From a checkpoint of a small mixture-of-experts model trained on Wikipedia.
Size: 10 layers, 36.1M parameters.
Experts: 256 experts in each of 10 layers, 32 GeGLU neurons an expert, 6 picks a token.
Below are experts of layer 2 (counted from 0) of a mixture-of-experts language model. Rows are named router (the router's row for the expert), down (a neuron's output weights, with its number) and show model dimensions 0-127. Each number is 500 + 50 x the weight over its row's rms, rounded and kept within 0 to 999. Numbers have three digits each.
Before each expert's rows: a language model's description of what the expert responds to. This comes from a sample of Wikipedia text that the model never trained on.

# expert 60
Description: Mid-word verb pieces. Early and middle pieces of lowercase verbs and adjectives split into parts, such as obl-iv-ious, em-pt-y, c-ite, assass-inated.
router:447525485541598480434539511485573511488526558511497442524472491524392544484493492527519547609528477393470544496532530511500481398503472478452494575574456483506550569536405431584557410424474462451496503598488483548601438460520466541547537517562517543499556488548494487508508427444447441410539458533405469589406503504540459477575482464499445529575530499576528575479357526468528511507512
down0:425407525508544468484479477483425489582438570479541570610506495505468397434495443455526526512403455503518452496451511476510608531498530475532559450494451517482568587425450497523565530531557519491476581532560478513429515462485532523490484540456537531543443395510504599487497508541489439484454551495497477478430380528545463531563602588507455409584379542555541492518483503470538500558406
down1:478540466504532504498452560451575522574490444478532485434583495527480495451384478500522524508517563510462467500429559473434553559536542596492480538485508446528460528507524550548417504601542583492576493515522471643509646579488462441434473536527483525531488436551467567438505454523396478505511565540410435575375501487561514504491479575513480536494436520482585460516563544561512562539461
down2:448468543485543480527483477509481498522461564449531490520504572458624562529530497413486585477452462581567540461537420478466481465544551538550592460482515550452521457547547488550455407567564469490471534505540516388493498525552435520456501447576418571565571535566585464447514424556509449481469578500454481549521626580605536492564472542525506443402476481540515443496555453423539520454524
down3:460549514518510548419508448421507494497546548552480495533430419503455531483508632449487507369521492471521514460517488540448428534435472443523453437414383486490502448568533556540511476559525417476539536476586559510430525471557515524554421541436505480634435452535492505563450577429469520432502514444438551495423464532418517515405470506517536487515543461466510552435461499536488432531384
down4:572471397524552440552528464458592498403462489526480531507464513490533469537547482556545504565624533514475462421542665436513509489516576444452612536531510460488497528543508525519538513453493477545490520515513477555582549444410485461574463373481481512486523510630484545534511498415522485381544421461541488508511475436461420511507539478549475480503526543559496456529534391511514544419469
down5:554508490458531424416507431545555572465588496489440466481505503463605497414553524435591501544413514513481480498519526503472454585465539533515529541540487437424468452487454512535621522471422442501386528462517485429574547496515544495524533456434513531423524410546632452553506473476602469553486453501477454440544535496473354454489462470536547538496508466485520552560432559504485485484403
down6:449433476497436513479397500545501473444528572626536397447475465473470434515514468453496479567460507561523577627460506506586538487406589480506543444419495447553515604478575509491499549477487524538458425507541439485563501460563496473495517453517475474613523452547470531475467585510491614451483542550473480457469475458489475565585449511599539538435437445556479437504433499435470527525552

# expert 58
Description: Name-ending pieces. Final pieces of names and words before a comma or parenthesis, like Rel-ay, Calib-an, Cotter-ill, air-line, and some of/by.
router:507495489498529487499482547457563555499516469605453443504537462487460519500494599489664536615447466387554566431481489542522447419507398462497480624576485428411523469444511495497541493461458497469453415483538567546514464523626506479491503454462534504450512471515494427506537491472537526508549454518399495545445434456526461486491464561416535561556532602503518559493426483539465449504573
down0:530455599469578618426534489576490602552475539488483520461520514529407503457500549474439502543492594461553539445460475520516422559521472539470460504497554549523509513449395455480465509586546571477515464526460561480555501445546481508467522533537534534472497497491453471520580502524581474586529491477537528458436464482414552520376527571382562451438518514479395462523433555486509539528353
down1:463413511465573503568542581508490498533491476586521463520572512542454553503381557570525489595463513491497432579538481476506451539506504513546506534441537651480563459468567488553566566485443551552498461474470539483509483396473502477445367439460544435472541484459449464477484473532533557451416429422477545525409548496498495456387503498510513476547534555553436484577471421433553445545494
down2:497552504554458622481452493429524471577567447473448469533505393505527486558532495562537420445557587383530468606520468454548534431377510536537435497530554551553495461486533458506487519528617526550505536465452472458606596543561603470484436535510433468507451551533587524481521463483518450541489537453477496525564566490445617504526460454560444486504443478528479538544552462522514535523478
down3:505420524474498425498538461476504523481426498456547509524444529463508488386539551455506592563474554464462447519465477501399390556549572467495603492523512448511546540522401621542514570485494540507526545497555546429517491464561399431525472512587588549438514527526524544531437523495434475536434547413583470559580538454491485460389594525524461512477534508468497544553434486500591439498511
down4:666437503533470498516542531507396536478511543447519481426521542479425476593495493460467466503504547533598516444534621466475516530515523461452392439595486505621471473527425534451517511508524404535461463587540503518547536543477549437413556585549519522473550457500486499434476530432459499639507519440499442536513568522445458535508475501464550462476486484604513485465488505551521506548595
down5:555458490527442606508406518575474377542494465503500559483458529576552501399619401535455494437510504510551454453619506495553523552522454450540590514449516603518492523441492480486568424525459522559493565511569505490449441508495564477506510503501517574485467502559516457455459560555509400515536556477505522542501484492525496439575402439521611428547464524480461428544505483404479538431519
down6:456573513487491487476578515525653447430487440501476530425443476522481513494514507470501519454506429480569521623564445459526532514546509480456569489492444571541445469551458486543525509452422488461437461485357405517446560517603517550510413509561484459475496514560532522384520502476606593466529413530556532403537552596487479499520550469549485449513454539440543529526480522494492508433565

# expert 5
Description: Predicate after copula. The word or word-start right after is, was, be, were or are, such as a, un-, able, born, known, considered, used.
router:471513486568542424483547551494531502550563554526448429512408536530432480416456522559461495598486491446436604519490566562505462402467513472482452497598579473571460453442432415571527469502521440546507493522544518570502446506497490526549528465518503445458532503572509482421522493447394489463552507561466449563436527521517394488502520509491512559561588478553547578459419435501568403562590
down0:443522436568558480478560546479579557507451402505457403450603471482450486563510470562576485498528616496522521366490450503528461440537505507523517557548546477446573454513465563469479556471454523454546583585429486462515489520439408463543502525490567502467515511495600488466508489560543460536582442438483433539575528500401526496542528532482475454375529420512420446476435475451464547521467
down1:463495465540520486528568428495535423551511474509462442462506552518552534558495501422604546432522543475466518460456581653486449551615536503518490492472515430440420414537490494404468454378546462521516487500565421572420613539436484498503450537534486469454553491486427562550510432510462528543470485511568470480518481448536484428502600460572514522523470472523468461428557569603475485508537
down2:523556482401425396458571495523527521503472441567559553513482533552530533436547417537563501432601493542451474412458402525547540518414543520515431491521489439489526572450548428510597569477421497533504481543540482573432568545539353529590525533545423499507509476512416541577519483468533504498605421549467473447470424512541442473485540474515448472540455533465512516522490506466466498475418
down3:428432495524475501477411494528566465532564465477597544458495435552438551553566485486451480540475425448475469572451439434510468527551545564612397436512470519454476508456453536513496437537547524499533427447494511407522497486536528495495538550503535477427525488452533458518508535544455534421456418445564383437584528560556456498551531433590538534417563493414453495537425411443471559537553
down4:413480474473492543457533539493538488522490495496515598463506500471489592546557486571389532482525465459464513582444504406451412550553461496591549526507401501517462545401385432452508523450556497499529532558539506543483441555453473520424455534457518548573478539500438569446607475445517550484498529524563442507592487449408512481608556598465470496529437448537509479540520470536407438479439
down5:484516541555542513484536494469495465481470557520568489509528525476474430503579517455529493451474425481582470493468550414539499412477497477556541386485547580464511494506643491506465499457502484442447472547440546495569497450395515444426507494389568460503443450458487643495533551476459543360502504494539489564445531441590490492475493481483551546534566531532540432601553571508448564409536
down6:540526457590484462540531551567487555516593549540511443518492490480455507538467440457505537467497533548535495406469477358473446580565494574517389530499581442564552488533483479507378493480502499485456516514482571470398452502562520520569500560467473397556450476542459488412447469435568504490442424595526526497451525544487577579530549432555535512463478514454561589579497507486450451469579